Below are experts of layer 4 (counted from 0) of a mixture-of-experts language model. Rows are named router (the router's row for the expert), up (a neuron's input weights, with its number) and show model dimensions 0-191. Each number is 128 + 32 x the weight over its row's rms, rounded and kept within 0 to 255.
Before each expert's rows: "mostly gets" lists some tokens that are sent to it at least half of the time. This comes from a sample of Wikipedia text that the model never trained on.

# expert 86
mostly gets: "=", "Personal", "On", "See", "The", "Career"
router [147 186 141 128  91 129 153 181  73 172  92  80 126 122 168 155 161  61 154 117 129 132 102 124  75 143 169 183 121 109 128  87 160  74 116  99 116 146 154 163  53 173 100 123 103 128  76 133 176 113 151 178 111 100 136 181  97 138 138 188 121 137 162  81 158 126 176  80 197  88 162 115  70 135 162 140 149 108 104 105 160 141 111 141 152 115 100 175 103  70 156 136  99 133 169 134 168 109 164 120  98 144 126 119 119  87 151 158 144 145  78 128 127 135 129 140 128 122  76 119  94 122 132 154 137 108 113 177 140 108 141 114  85 109 145 201 127 167  93 117 178  51  52 144 134 120 118 109 160  57 141 156 118  85 123  89 144 185 136  80 158 119 130 122  89 202 139 128 115 145 173 129 138 146 152 114 118 185 148  74 151 135 113 155 161 156  70 139 153 172  97 146]
up0 [156 130 127 133  97  95  89 174 116 124 112 127  76 115 157 162  84 129 135  49 150  99 156 131 150 127 128 116  93 109 125 105 144  73 118 150 104 178 190 138  60  88 149 119 120 177 133 157 142 155 148 143 138 120 167  58 143 137 154 137 128 134 134 132 170 181 235 146 169  92 116 126 112 111  55 143  95 118  96 161 183 146  72 111 129 145 133 129  70 165  92 105 107 161 156 123 157  99 111  94 120 160  73 157 128 113  81 143 155 143  79 150 121  94  92 106 184  66 115 113 146 134 187 123 131 110 102 176 121 124 113 141 155  99 119 119 154 133  52 154 100 112 124 163  68 147  98 148 136 112 104 147 147 171 129 141 180 123 130 125 125 125 138 109 152  94  65 182 147 154  94 130 102 116 121 181 127 142 173 116 168  72 116 171 120 175  82 188  80 134  87 197]
up1 [113 128 101 165  89  81  87 155 159 187 137 131  99 161  61 130  89 114 168 151  87 148 126 124 184 146 152 115 114 101 166  78 122 148 119 143 134 119 185 132 141 142 129 128 181 155 120 145 159  54 111 115  79 136 139 125 162  70  54 105 121  99  41  93 132  50 160 138 136 117 103 154 161 142 176 100 130 120 159 109 138 100 125 202 121 147 153  94 140  80 161 162 142 128 146  87 143  81 150 142 103 115 116 130 129 159 164 112 127 143 133 157 110 140 132  95 134 168 129  92 166 159 138  83  84 107  97  39 149 138 147 120  86 117 139 158 138 159  93  81  41 116  98 117 165 136 154  82 151 119 108  92 132 122 149 186 196  92 155 127 108 191 126 177 142 136  97 187  82 163 125 109 121 135 143 175 128 132 123 132 121 168 130 147 200 136 123 145 183  98 167  87]
up2 [158  91 181  97 132  96 137 118 133 157  95 142  83 105 113 145 108 156 128  71 159 162 130  99  72 134  97 116  64  81 103 114 156 188 145 121 109 114 154 114 146 128 163  87 146 113 136 153 135 100 121 178 204 130 114 115 131 162 137 172 180 122 118  74  56 130 116  89 140 123 212 147 123 158 145 112 113 150  70 122 130 167 112 163 105 127  59 129 113 108 123 165 122  88 127  89 116 128  91 146 201 183  98 142 157 143 123 146 125 108  91 122 114  75 117  80 170 130 139 177  66 119 163 113  82 106 155 145  79 143  79 132 184 135 144 140 124 206 115 106 123 121  86 147 202 161 147 219 120  85 113 127  83 113 110 143  80 145 104 148 157  91 150 176 158 162 130 157 138 193 190  93 128 134 136 137 118 129 111 117 118  72 140  79 139 160 101 104 122 161 146 102]
up3 [169  83  69 124 145 101 115 144 126  81  97 202 166  92 130 139 153 105 141 157  99 140 210 169 153 172 135 157 137 144 152 132  68  88 134 136 146 177 116 100 144  86 139 161  96 110 137 156 112 177 112  77 123 205 153 135 130 128 125  88  32 126 135 130 171 105 133  90 133 159 149  92 144 130 133 176 156 160 139  75 120 148 173  91  83 117 135 152 128 139 144 176  82  93 180 164 137 113 188 142 104  98 141  95 124 113 141 137  84  53 132 130 181 134  65 157 118 122 131 156 133 154 139 101  80 160 110 131 159 112  99 118 115  90  66 170 111 167 132  90 123 119  81 157 137 115 158 173 123 168 135  96  83 208  81 127 137 110 102 139 122 111 102 176  60 142 139 125 188 138  79 130 133 149 124 116 158 107 100 127 140 122  64 121  56 169 142 117 156 142 117 108]
up4 [ 90 152 127 169  65 139  61 117  45  88 107 171 113 101 111 140 122 144 149 134 112 154 145 163  96 149  82 119 183 171 128 177 140  82 110 141 188 113 132 114 126  97 119 144 139 127 146 161  98  50 144 135  83 100  61  72 145 125 107  86 164 108 177 170  58 103 107  92 155 198 150 151 137 126 119 123  81  87 143 102 103 188 124 198 115 143 139  93 128 151 145  79 101 153 112 105 201 134 107 119  82 143 135 155 185 126 187  94 146 113 142 158 155 151 104 120 152  94 115  88 109 120  83 110 131 157 160 101 146 128 117 201 147 164 120 128  91 143  91 122 153 159 128 125 139 127 159  86 146 151 154 174  91 101 132  95 163  96 110 138 144 219 115 116 102 179 146 154  77 176 139  94 150 125 153 114 125 104 164  82  87 142 163 149 114 133  79 151 118 127 112  90]
up5 [170 152 226  86 143 107 171 136  77 130 125 137 158 126 123 115 139 153 179 121 193 169 117  61  87 118 129 159 137 111 109 154 116 106 147 118 173  64  47 168  90 176  94 104 108 154  71 109 130  94 121 123 143 120 155 145 130 112 122 145 161 158 134 126 119 137 123 109 107 155 169 132  84 146 110 141 133 152 140 116 141  94 165 115 155 127  89 165 118 175  92 169  94 139 117 154  21 137 130 142  79 107 105 113 164  95 120  95  98  68 126  87 109 193 140  80 180 136 107 136 206  98 125 159 147 142 119 109 117  98  83 114 161 131 121  90 146 129 158 144 155 104 140  73 111 116  92 125 122 166 177 109  93 145  89 101 125 161  33 157  98 136 137 139 148 112 112 180 150 166  58 138 124 152 214 107  97  84 120 151 130  95 165 149  98 126 165 158 142 144 113 133]
up6 [127 172  60  97  92  93  76 142 173 158 104 143 140 154 114  72 175  84 142 113 120 163 114 129 102  75 124 151 150  95 143 108 165 107  81 101 154  83 118 193 106 156 146 137 117  95 137 159 159 138  97 137 153 126 156 131 128 124  87 170 112 126 148 130  69 135 151  55  77 121 183 153 155 183 149 122 167 139 194 108 196 119  96 183 107 200 136 102 129  89 119 128 125  85 156 133 115 136 108  95 152 132 158 164 138 159 118 105 143  81 112 117 128 115  86 107  94  49 132 136 151 146  85  65  57 109 131 218 104 108 105 102 145 118  89 138 200 102 103 111 138  86 148 154 119 138  93  68 118 141 102 183 151 107 146 102 134 139 153 122 124 178 109 152 144 164 140 156 130 138 135 115 170 162 102  97 165 170  93 173 145 163 170 131 119 164 142 111 157  99  66  83]
up7 [115 150 160 190 124 174 125 131 117 114 106 115 100 134 137 135 126  80 103 143 149 125 135 174 125 172  68 173  80 147  89 128 143 102 174 154  80  99 186 157 154 139 171  87  63 133  77 174 145 158  83 115  83 101 125 169 143 104 188 114 117 121 135 152 107 130  73 172 132 120 135 160 131 183 110 170 139 113  97 128 189  87 132 132 149  89 139 132  57  84 139  97 172  83 119 184 110 143 125 109  74  84 113 128 145 117  96 132  96 174 103  97 128 102 156 109 131  89 166 127 131 137 189 167 103  92  80  71 113 137 145 126 140 121 111 138 102 167 116  94 138 176 112 103  76 122  79 119 117 150 210 106 141 150 107 185 123 187 125 117 112  86  37 180 112 139 124 100 107 154  96 148 181 141 127 166 118  81 216 170 160 144 107 113 144  97 138 123 133 141 138 148]
up8 [116 141  66 182 116 108 130 132  89 128 170 109 111 135 144 137 167 164 121 109 144 120 109 126 132 180 170 125 125 141 172 127 162 148 102  77 156 104 105 206 121 141  97 103 123 112 109 135 108  84 131 106 167 130 138 137 123 140 149 176 169 115 161 122 169 152  92 103 187  96 134 107 225  88 160 126 150 102 145 152 119  74 122  63 172 154 111 149 184  91 105  96  82  72  52 137 141  57 134 132 139 121 163 152 128 134 198 110 127  86 145  65 116 175 135  71 128 151 143 126 145 143 133 109 151  99 102 100 148 110 119 110 139 143 152 145  73 135 135  78 137  86  63 108 160 162  89  39 140 161 135 145 129 127 104 168 149 136 195 155 161 120  53 108 122 127 127 111 165 187 145 120 152  97  91 125  84 144 120 105 172 152 146 120 175 183  98 132 131 140  55 132]
up9 [104 139 143 120 129 144 135 115 105 162 148 137  53 181 116 140 189 209 129 114  96 139 133  93 102  69 146  95 102 142 122 157 147 139 104  99 139 156 100  88  38 139 144  86 161  82 146 104 123  85 126 129 169  81  99 137 132 216 195 161  90 147 119 149 140 102  86  77 119 122 178 152  67 129 143 108 175 191 179 131 125  88  92 124 174 115 111 139 112  64 128 172 155 139 117 134 111 138  89 155 162 185 152 146 161  88 106  69 102 104 132 101  80 168 154 120 174  69 150  96 104 131 154 165 133 170  74 133 108 135 132 113 136  83 106 142  84 134 175 131 140  90 150 125 164 161 101 182 157 164 103  90 164 122  90 125 139 192 104 130 136  94 164 126 131 107 139 192 170 144 110 170 125 133 144  69 129 134 122 121 117 121 151 135 129 139 113  93 123 193  80 144]
up10 [144 132  88  73 138 116 138 143 120  70 160 155 130 130 158 131 205 137  47 127 131 185  90 153 130 167 155 162 173 113 143 128 125 129 110 165 167 138 180 154 172 156 136 146 157 136 135  47 151 199 118 132 108 129 108 154  84 107 135 146 124 171 155  91 179  75 147  76  96 105 144 148  71 135 136 139 121 126 112  49 156 123 162 153 139 124 192 103 120  94 179 110  88 165 155 136  92  66 134 124  83 103 137 106  89 116 165 132  87  53  94 100 125 133 127 134 158 139 158 118 115 118 120 111 145 153 100 124 165 172 123 130 120 142 129 126  69  97 217 136 122 108 139 134 175 195 185 133  78 134 151 152 115  66 187 114 124 102 145 110 133 187 119 136 114  89 111 154  45  76 149 114 126 141 101 138  99 147 138  78 128 117 121 148  99 178  94  97 110 115  93 103]
up11 [ 98  60 130 144 133 142 137 116 153 164 117 139 147  72 142 119 167 105 125 147 132  68 137 200 136 153 159 171 127  97 106 135 120 122 152 150  94 114  95 144 113 148 116 124  84  91 169 146  91 164 145  91  89 116  92  86 147  77 132 130 109 160 183 155 142 116  73 143  88 100  73 172 173 125 178 127 132 123 145 209 104 160  92  99 110 171 105  81 160 135  45 103 116 100 136 144 111 132 114 150 101 175 144 172 151 126 194  88 165 126  86 138 119 197 150 113 152  99 166 125 149 165 140 109 130 123 135  82  99 103  79 135 151 134 113 139 138 132 104 101  91 165 147 133 136 109 131 137 207 127 119 134 120  48 111  67  97 183 159 163 202  61 128  87 107 116 164 120 102 123 133 147 160 143 129  68 148 110 136 137 132 161 166 107 113 156 190  95  85  52  94 150]
up12 [162 173 151  66 181 122 171 131  56 122 107 182  81 148 154 142  85 110 153  91 148 126 108 166 131 150 135 111 157 158 134 133 203 119 149 116  93  58  81 141 129  98 182 153 124 152  86 134 118 140 114 139 176 100 126 115 121 109  98  86 141  97  97  96 216  80 112 123 139  63 100 135  95 112 212 122  99 117  96 128 160 104 165 112  51 180 185 155  96  62 144  84 149 107 140 182 131 144 150 143 177 118 173 143 152 140 140 122 122 147 137 147 134  91 138 123 184 107  81 105 116 132  99  99 123 135 115 111 108 143 142 118 138 140 146 154 164 128 114 108 171  88  99 138  97 141  50 168 114 116  69  74 134 117 106 116 235 124 136  99  98 175 102  66 163 144 127 128 145 184 129 144 121 143 118 129 109 111 169 173 135 100 138  91 124 144 166 113 103 126  91 129]
up13 [115 118 102 153 136  96 189 101 104 152 170  90 135 143  99 108 164 116 140 142 143 117  80 169 169 103 147 155 163 152  45 122 165  69 132  93 142 104  92 152 123 124 137 100  49  85 148  95 155  64 100 173 160 120 158 124 147 128 141 143  94 145  83 130 119 192 150 100 153 104  92 154  63 176 134 143  99 127  94 154 190 170  81 176  94 111 182 133 127 126 130  94 129 153 136 124 130 109 158  67  41 147 127 123 111 155  96 193 145 170 110  92 107  90 124 114 151 118  46 148 117 118 119 108 170 127 181 186  88 206 153 127 162 120 115 148  96  85 168 140 143  84  99 114 180 121 126 143 121 141 126 141 152 120 107 138 137 126 112 117 201 129 123  82 187 131 130  46 119 150 105  96 108 132 121  98 163 144 133 173 121 119 164 133 113 118 132 120 124 111  81 194]
up14 [115 135 122  96 115 103 107 127 123 119 167 104 127 119 149 111 167 127 119 150 108 157 108 101 137 140 116 179 144 109 145 180 121 146 102 191 145 154 155  93 135 120 156 152  72 154  82 112  98 120 109 126  99 109 146 225  94 114 116  84 141 107  80 159  52 195 182 161 128 191 160 164 113 156 124 124 135 122 150 132 200 144 114 147 134 103 108 153  81 138 175 101 150 165  66 165 125 125  93  48 143 175 117 124 118  73 133 128 159 114 157 119  54 121 135 105 133 167  62  74 134 101 122 147 189 126 172 101 170 114 106 129 104 130 209 154  76 100 115 158 228 124 123 130 146 106  76 121 137 133 173 125 182  60 143 115 175  79 139  93 131 155  88 132 129 121 136 153 127  52 154  82 140 105 131  99 117 148  98  93 111  85 116 129 109 132 109 128 148 145 144 102]
up15 [205 103  72 219  78  74 157  95 125 121 116 115 122 121 122 109 176 108 109 121 133  96 105 145 110 124 137 144 142 160 111 191 161 132 133 108 143 126 125 161 124 193 150 110 108  96 159  93 171 169 137 109 126 120 159 116 128 102 100  92 168 109  89 101 149 119 122 155  61 146 134 143 104 183 111 152 123 135  94 124 104 106 154 133 131 136 106 108  78  81 114 182 182 110 136 141  87  84 101 190 125  70 112 173 142 161 106 151 108 111 171 133 109 101 144  98 134  80  96 109  70 124 129 110 164 113 147  83 148 151 154 138 177 128 151 187 117 166 139  66 138 170  41 105 192  77 155 121 128 133 104 155  99  67 148 100 132 172 165 170 158 152  72 167  63 127 123 134 172 175  83 110 137 154 115 120 136 114 121 122 108 132  91  81 130 187 168 109 144 200 114 154]
up16 [132 219 117  96  93  89 148 135 114 143 209 147  96 150 103 165 101 148 129 142  98 125 128 114 142 142 125 158  61 144  51 146  97 110 140 126 143 177 115 113  78 150  73  99  92 183  73 173 115 107 113 195 143 158  93 142  93 182 199 177 108 132 136  73 142 142  99 108 140 169 164 147  96 147 202 148 133 115 139 137 171 119 146 117  96 161 128 106 117 113  94 123 143 111 130 133 145  94 177 106 140 148  68 120 198 139 163 133 125 152 122 155 117 136 169 131 129  93 155 144  98 128 165 130 201 145 137  47 117 128 149 198 171 127 103 130  99 140 104 132 120  91 127  76 174 139  96 143  79 159 181 127 141 149  89  68 147 108 128  23 101 105 132 120  91 170  84 134 155 139 111 129  84 167 135 123 123 130 120  82  97 152  94 103 139 129 139 114 132  93  92 136]
up17 [144 152  90 121 182  94 128 119 164  86 133  59 144  78  73 173 110 166  84 109 111 124 104 108 134 118 164  90 121  90  80 105 129 113 132 140 163 105  81 108 168 143 162 147 122 121 138 116 136 163  81 187 109 145 117  95  95 116 166 112  94 154 190 139 130  77 146 111 102 120 134 158 208 135  94 140 110 135  98 123 106 136 192 126  75 126 187 148 168 111 134 124 104 152 226 141 197 120  52 124 116 183 156 144 161 135 108 180 135 156 105 115 155 132 169 110 147 155 126 150  95 101 114 100 122 142 120 147 104 160  99 115 128 152 154 179 109  58 129 101  81 153 115  58 139 153 123 157 137 165 136 132 165 183 130 223 123 146  75 184 127 104 121 134 127  98 130 110 111 113  95 149 140  94 108  84 136  60 179 124 151  96 149 139 117 147 137 159  99 139  93  54]
up18 [129  92 147 144  80  96 142 142 115 187 124 150 170  49  60 117 120  95 126 118 125 117  90 121 123 160  96 153 105 174 157 170 133  76 113 166 135 140 155 115 133 158  87 135  93  42 176 168 139 143 162 137 150 145 139 136 105  91 167 100  99 102  88  50  73 154 140 114 107 107 181 135 184 153 140 100 143 157 133  90 113 130 140 144 131 136 128 147 113 138 150  80 112 117 161 108 103  93 120 129 164 127 125 136 141 162  94 107  83 131 168 120 114 127  73 162 148 134  89 129  96 135 168 131 113 149 152 169 127 114  72  67 159 157 159 186 158  75  79 120 129  87 134  93 101 112 123 166  82  47 147 142 141  74 131  95  88 163 176 111 161  54 126 188 140 134 131 121 138 188 168 150 171 115 132  89 125 132 115 204 115 140 183 108 202 157 173 142 149 152 141 161]
up19 [161 138 150 108 210 115 148 104 122  90 137  95 149 118 120 133 165  60 154 133 170 131 165 129 135 123 114 144 159  93 102 121 129  61 173 138 172  78 146 117 149  82  37 122 147  60 135 172 132 106 102 118 164 103 135  87 129  82 135 128 105 114 128 137 115 152 127 142 117  97 156 111  84 149 169 113  98 171 108 142 136 124 143 149 125 180 133 150  80  99 156 120 151 213 123 143  78 104 170 137 144 134 130 113 122 159  82 150 136  94 149  83 114 129 144 140 180  89 141  86 109 121 108  99 133 116  76 168 114 112 148 127 166 119 169 142 124 124 122 118 141  78  85  92 244 156 139 139 190  80 156  85  98  85 126 113 144 152  32 178 198 149 179  71 155 145 126  97  94 106 129 101 112 118 107 128  82 118 121 161 177 131 107 123 169 121  99 121  71 166 102 158]
up20 [192  58  65 129 126 100  79 172 150 168 115 142 137 132 102 187 142 127 159 123 116 181 140 138 103  64 165  63 117 131 131 156 136 144 108 162 144 120 112 115 103 120 136 115 190 129 175 141 150 152 123 125 157 141 103 145 146 113 106 146  65 142 125 130  85 109 170 121 188 101 105 200 163 155 191 119 150 157 123  85 141  94  97 112 139  84  95 148 101  95 163 116 118 152 120 151  94 155  54 105 157 137 150  90 132 131  90 161  82 199 121 144 123 109 102  77  79 145  72 163 156  79 119 118 153 108 150 163  98 114  74 118 126 110 109 106  88 151  81  69  83  56 131 212 107 144 127 154 137 189  67 150 139 120 116 129 171 122 117 158 142  98 108 156 155 127 175 140 120 124 132 114 118 171 121 115 145  73 145 131  75 188 131 133 103 177 168 146 173  86 134 140]
up21 [114 164 168  91 118 136 166 129 107 151 114 157 119 157 154 119 170 135 103 161 189 120 119 115 153 135 120 106 142  71 163  78 123 149  92 129 113 126 103  64  99  64 111 118 115  99  77 120 113 133 135 166 130 138 141 133  81 154 209 142  68 150 180  86 147  95 163 106 140  87 128 104 166 137 130 111 143 159 123 117 140 103 222 144 167 130 154 133 136  79 109 105 118  50 142 133 144 186  91 142 125 188 161 119 110  90 111 135 102 129  96 109  99 171 137 120 116 110 143 175 139 102 178 120  80 103  59 153 178 117 129 114  86  84 122 172 106 113 152 167 113  97 155 147 152 135 100  81 168  96 147 110 179 155 116  35 153 157 120 137 183 163 204 155 107  68 132 193 126 170 131 179 148 134 184 114  98 133 110  95 110 106 108 150 108 170 127 118  75  82 134 106]
up22 [128 103 110  95  89 180 123 176  70 151 146  88 129  71  98 129 143 146 101 130 123 111 195 107 115 191 130 184 143 120 177 104  69 102 143 148 101 157 148 188 161 128 167  63  72 141  83 161 117 148 137 159 131 109 138 149 139 126 168 177 132 180 164  81 125 105  92 114 142  83  95 136 153 172 130  59  70  82  91 153 151 145  83 141  83 115 158 112 155 142  92 188 152 102  95 182  89 127 129 124  55  62 157 121 139 160 121 135 126 130 152 107 155  74 126  97 110 140  99 122 149 173 166 135 129 116 114 109 151 142 168 125 187 159 170  99 152 139 116  86 147  80 128 134 154 156 120 103 138 136 115 122 104 108 152  94 115 154  96 126 128 108 112  95  92 171 178 193  94 125 138 149  21 167 165 113 124 118  99 159 156 128  84 153 112 194 135 113 123 113 163 107]
up23 [134 125 158 175 100 139 124 120  64 129 166 129 102 139 114 108 118 109 168 121 136 182 111 143 150 158  85  84 136 111 109 146 133  79  72 121 202  82  29 143 173 106 169 101 135 151  87  99 123 152 125 124 115  79 159 163 128 146 110 163 146 209 135 115 228 114 144 114  97 134 139 117 134 116 111 103 148  82 105  73  95  73 163 107  98 164 165 141  89  87 106 149 114 112 119 136 125 114 145 146 124 124 174 118 122 100 183 170  78 122 122 117  84  78 146 121 131 133 143 124 209 104  99 172 117 133 148 124 153 188 168  84 117 133 123 169 159 126 192 154 177  78 123 112 105 113  75 112 145 144 167 117 133  87 147 125 171 109 100 173 120 117  68 111 120 100  53 151 143 162 150 127 139 196 105 157  88 118 151 127 123 113  61 142  66 160 145 143 107 164 119  97]
up24 [103 137 152  94 120 136 116 150 160 148  91 147  80 137 108 129 132  98 138 175  98 120 135 125 219  98 233 161 115 114 161 169 114 108  93 171 145  78 124  83  83 164 144 119 120 143 163  86 183 138 136 158 157  86 147 164 144  54 167 136  99 119  81  53 147  95 155 125  86 123 119 122 139 152  91 145 100 137 160 148 146 125 114 169 117 191 126 160 182 121 195 110 133 152 200 163 115 122 135 132 198 126 164 165 128 150 131 103 134 106  78  88  80 124 146 135 123 104  96 121  83 145 184 132 126 144 110 145 163  98  74 109 111  87 133  84 160 114 113 162 136 138 112 110 154  93 175 179 185 152  47 121 139 151 134 112 135 107 138  90 119  71 104 128 128  88 128  95 131 151 105 122  82 119  95  99 120 207 156 124 127 143 100  89 147  78  91 137 179  79 141 143]
up25 [115  84 156 120  88  70 140 108  67 138 119  96 149 148 114 162 192 148 131 141 102 129 141 124 193 161 133 134 155 118 131 135 174 122 114  93 164  56 177 102 104 102 211  77 154 125 114 136 146 169 122 195 165 159 155 159  87 184 103 115  83 167 103  99 146 123 125 152 158 162 148 128  98 142 150 112 138 100  98  90  81  53 174 150  43 150  91  85 129 107 138 125 111 125 109 169 141  88 127 170 189 115 133 144 138 152 162 178 158 116 147 144 136 108 152 138 139 136  96 118 102 121  99 118 102 170 131 113 121  93 155 153 107 134 135  88 120  80 195  56 136 110  57  82 151 191 102  89 122  99 138 168  57 110 162 149 104 136 123 132  97 151 130 138  40 134 101  91 194 146  88 140 130 139 117  98 128 153 108 136 180 124  98 182 138 130 145 111  97 149 143 117]
up26 [159  85 147 139 136  71 136  43 132 172 146 137 152 130 156 169  89  95 146 160 146 134 141 145 165 172 135 144 147 130  94 127  66 118 120 120 134 139 107 120 116 101 106 127 160 100 132 165 176 113 112  95 174 116  92 145 135 139 145 171 113 100  95 111 146 179 120 141 122 120 123 157 153 146 149 116 112 131 125 118  80 185 149 162  98  97 116 126 239 151 135 156 146 173 123  78  78  95  88 154 127 169 166 115 120  79 139 134  83 143 103  53  50 149 142 131  82 123  86 166 111 115 124 149 108  93  84 119  86 137  96 135  70 156 142 173 135 201 103 163 101 144  93  88 131 107 156 112 123  82 241 177  86 133 158 155 103 126  80  86 146 142 134 100  83  89 121  82 176 118 104 113 177 167 176  89 154 164 127 126 155 166 105 170 123 102 138 104 109 152 137 154]
up27 [119 174 162 130 103  93 134 148 117 157 148 172 144 164 159 136 137 149 142 141 127 104  48 155 142 131 146  72 146 145 135 121  91 116  83 125 117 166 188 191 149 143 137 123  44 154  75 103 123 110 172 175 103 128 119 161 169 144 101 137  63 155 124  76  64 150 123 127 149 163 141 120  56 129 132 134 143  74 162 127 131  81 162  95 120  72 116 164 113 172  85 125 141 137 103 141  56 104 116 190 156 116 113  75 135  97 111 173 129  89 162 180 111 125 203 128 147 126 176 122 150 137 129 114 163 178  48  89 149  85 144 106 135 128 144 157 191 117 141 167 122  52  94 103 131 140 110 137 160  98 137 154 132 155 115  89  76 105 118  99 162 120 127  94 197 168 152 176 135 156 150 159 147 142 116 121  73 163 109  80 142 156 110 136 139 117 128 120 118 140  52 108]
up28 [111 118 181 107 114  85 154  71  57 137 118 102 118 168 118 138 172 158 112 124 158  95  53 130 136 162 131  83  83 130 107 120 161 124 155 110 125 151 149 149 167 113 154 166 150 164 137 129 136 139  93 154 121 131 134  98 107 130 184  92 162  84  93 118 130 159  90 143 144 124 124 145  83 166 162 126 138  94 132 195 122  67 172 143 129 183 102 128 111  87  70 169 121 134  98 140 116 134  63 107  85 156 124 152 125 134  96 108 175  78  85 126 110  84  78 128 197 179 167 104 175  74 121 157 140 125 138 146 129 155 130  64 201 150 169  83 112 146 129  92 126  90 137 133 128 140 159 188 124 115 154 146  87 136 140 117 162 158 118 114 168  56 164  65 148 190  96 107 136 133 171 119 170 165 125 183 122 119 132 144 216 124 154  60  74 146 128 143 134 132 105  90]
up29 [111 128 142 138 136 140  86 145 195 147 111 102 119 126  77 163 137 153  78  85 111  93 114 113 133 171  82  84 142 100 116 104 125 108 123 110  59 125 133  97 186 115  89 135 107 157 135 119 144 110 142 112  82 124 174 191 137 158  85 101 141 139 160 139 122 136 156 162 209 113 171  99 137 124 151 111 154 126  98 122 112  88 106 108 158 130 147 209 143 145  65 178 130 111  89 109 153 142 179 144  89 108  87  80 104 176 150  80 104 148  87 139 115 109 126 148  73 181 176 180 191 149 167 110 165 103 124 150 115 119 134 118 112 181 224 121  49 166 132 112 130 161 138 120  91 132 133 118 160 180 150 196 145 147 113 132  92 143 113 120 132 134 144 122  75 119 134 151  67 126 125  62 157  77 118 181 145 117  95 172 121 130 116 153 124 153 178 147 127 129  39 161]
up30 [ 99 152 136 109 155 112 135 109 112 138 103 122  88 126 185 189 164 140 148 194 152 122  95  41 154  57 114 184 167 153 126 136 132 116 200  91  87  88 149 129 131 222 130 136 162  95 132 112 144 105 127 170 146 146 109 135 174 113 149  86 104 118  99  91 116 152 139  94  62 127 193 147  79 148  93 163 174 145 143 137 105  75 168 111  82 132  53  90 118  63  98 147 137 160 151 138 112 146 130 156 154 132 151 143 144 176 105 176 119 179 152 103 110 117 140 163 151 111 144 139 109 141  96 118  92 126  84  90 101 190  68  77 162  85 122 140 171 125 156 117  78  75 108 164  80 132 115 152 138 146  77  76 172 120 140 130 146 185  85 123 142 109 115 171 138 121 102 151 142  99 104 107  93 177 157 126 162 143 132 164 123 124 100  90 107 113 156 137 160 159 175  97]
up31 [109 146 136 139 131 124 159 137 141 113 137 155  96 168 103  93 144 146 122 138 115 152 125  94  68 150 118  83  96 156 161 131 180 164 131 133 137 199 151 140 139  98 122  93  70 117 186 169 127 158 116 170 134 131  85 172 148 146  78 147  82 111 109 155 133 123 119 139 129 160 159  84 124 127 133 219 160 176 181 156 129 181  98  87 184 102 107 110 129  94 120 160 129 118 131 213 118 204 147 104  81 151  57 115 135 105 143 173 113 116 106  97 163 119  91 156 133 150 140 153 128 148 141 144  98 104 144 133  73 138  87 163 176  92 123 123 100 140 144  92  48 178 152  80 168 168  97  86 104  62 115 155 139  91 134 126 128  66 118 120  82 146 141  98 134 110 186  89 136 186 116 132 140  81 157 167 149  47  91 122 112 167 163 105 122 127 109  87 101 124  65 146]
up32 [156 110 151 150 122 127 181  79  91 116  98  67 111  61 135  99 176 142 190 137 109 108 100 125 118  98  87 148 101 194 156 126 112 100 118  77 142 104 100 163 132 114 165 117 144 146  55 134 163 136 178 135 111 130 134 169 135 133 186 159 112 111 111 121 136 120 123  89  87 120 162 136  55  97 132 190 157 177 125 153 112 131 148 108 153 168 124 163 147 132 111 186 116 156 162 148 108 119 150 150 109 131  83 152 112 115 114 142 130 105  96 115  87 100  93 115  87 119 156 163  71 120 109 151 111  90 134 142 101  88 123 180 184 125 103 134  93 154 144 101 115  93 146  97 126 168 193 182 110 158 108  76 145 175 187  88  90 248 145 132 122  76 118 170  31 146 130 144 141 147 130 151 164 189 172  82 119 121 154 148 103  97 103  98 157 122 156  81 126 100 116 129]
up33 [107 151 123 125 178 126 100 194 105 126 122 123 119 153 142 100 104  86 150 122 101  89  92 148 125 161 161 140 157  90 148 109 138  74  84 199 181 134 213 131 131 166 118  82 126 158  87 134 135 157 105 141 110 107 161  64 123 135 136  93 157 149 158  58 107 163 196 122 159  70 110 126  93 192 115  73 113 135 183 161 175 117 148  77 119 125 144 123 133  60 118 131 125 153 138 144 122 128 155 106 109 176 170 121  97  56 104 101 101 131  94 108 135 123 145 134 129 139 182 125 176 125 152 190 136 197 121  97 132  86  86 139 186 148  64 175 149 150 145  99 132  86 123 121 119 125  60 137 107 124 132  70 144 149 137  66 128 129  95 157 120 134 176 143 122  71 124 143  69 110 122 111 130  98 146 134 154 100 175 116 107  76 121 198 122 135 111 182 128 190 116 154]
up34 [133 131 153 112 142 130  56  97 137 128 112 180 152 151 149 137 113  84 114 102 133  82 100 102  95 175  79 113 108 138 126 118 168 173 139 179 102 175 162 137 171  80 151 151 106 192 104 135  88 126 118 150 108 148 123  89 114 153 114 106 143  93  97 130 138  95 146  82 182  98 152 113 125 116  94 119 108 133 141 150 143 100 113  94 135  88 180 166 192 127 185 106 129 189 154  74 124 111 201 134 148 160 116  96  88  90 107 198 115 126  98 161 132 154 165  79 142 123 140 132 141  60 154 147  61 127  79  88 134  93 160  80 130 148 186 131 131  87 103 110  85 141 154 206  87 153 114 118  87 127 135 153 184  98 128 148 170 143 105 116 125 118  91 170 115  91  79 131 206 119  83 122 148 128 152 148  96 153 183 137 143  61 129 190 170 191 116 133  84 130 128 131]
up35 [171 178  89 131  55 158 115 132  79 155 173 175 161 173 132 126 189 176  98 133 158 121 135 130  92 122 111  71 151  99 149 116 170 125  83 151 158  90 140 119 124 184 134  76 113 107 145 157 153 118 135 128 128 155 115 186  91 175 111 165 106 131 114 162 171 114 159 123 155 116 146  96 130 139 139 103 112 125  65  97 157 138  85 104 142 144  74 178 123 138 105 144 136 121 162 145 109  95 115 110  90 180 195 176 129 107 128 122 117  99  78 135 145 115 188 109  68 162 124 115 136 149 150 162  88 133 144 117 131 143 105 190 126  71  38 144 112 138  96 149 134  95 113 161 141 130  24 115  95 134 154 160  70 101 128  90 183 131 139 107 162 146  98 123 137 136 124 132 114 136 110 148  81  89 125  93 145  88 177 129 143 179 112 135 135 196 130 184 140 116  27 165]
up36 [ 62 193 140 153 100 149  92 174 126 109 136  91 104  84 156 162 126 107 137  67 134 106 156 118 103 165 134 150 132 131 173  84 144 105 188  76 136 103 134 100  89 116 159 131 107  59  79  85 112  79 130  86 128 156 115  98 135 124 149 122 119 150 161 150 182 120 205  84 152  99 168 125 174 108  88 145 168  84 123 112 162  83 138 124 122 107 136 122 143 114 147 136 122  93  81 166 179 163  63 140 175 156 134 101 148 137  53  98 129 103 192 155  69 121 164 142 104 132  98  99 131  89 146 233 141 119 112 124 157 191 135 119 120 153 130 164 138 139  96 108 163 121  76 133 134 122 174 107  76 118 151 104 195 123 111  53 127  93 109 106 132 140 158 124 121 152 105  97 171 101  84 123 133 142 167 103 104 132 160 172 193 126 128 127 157 155 128  78 186 111 129 104]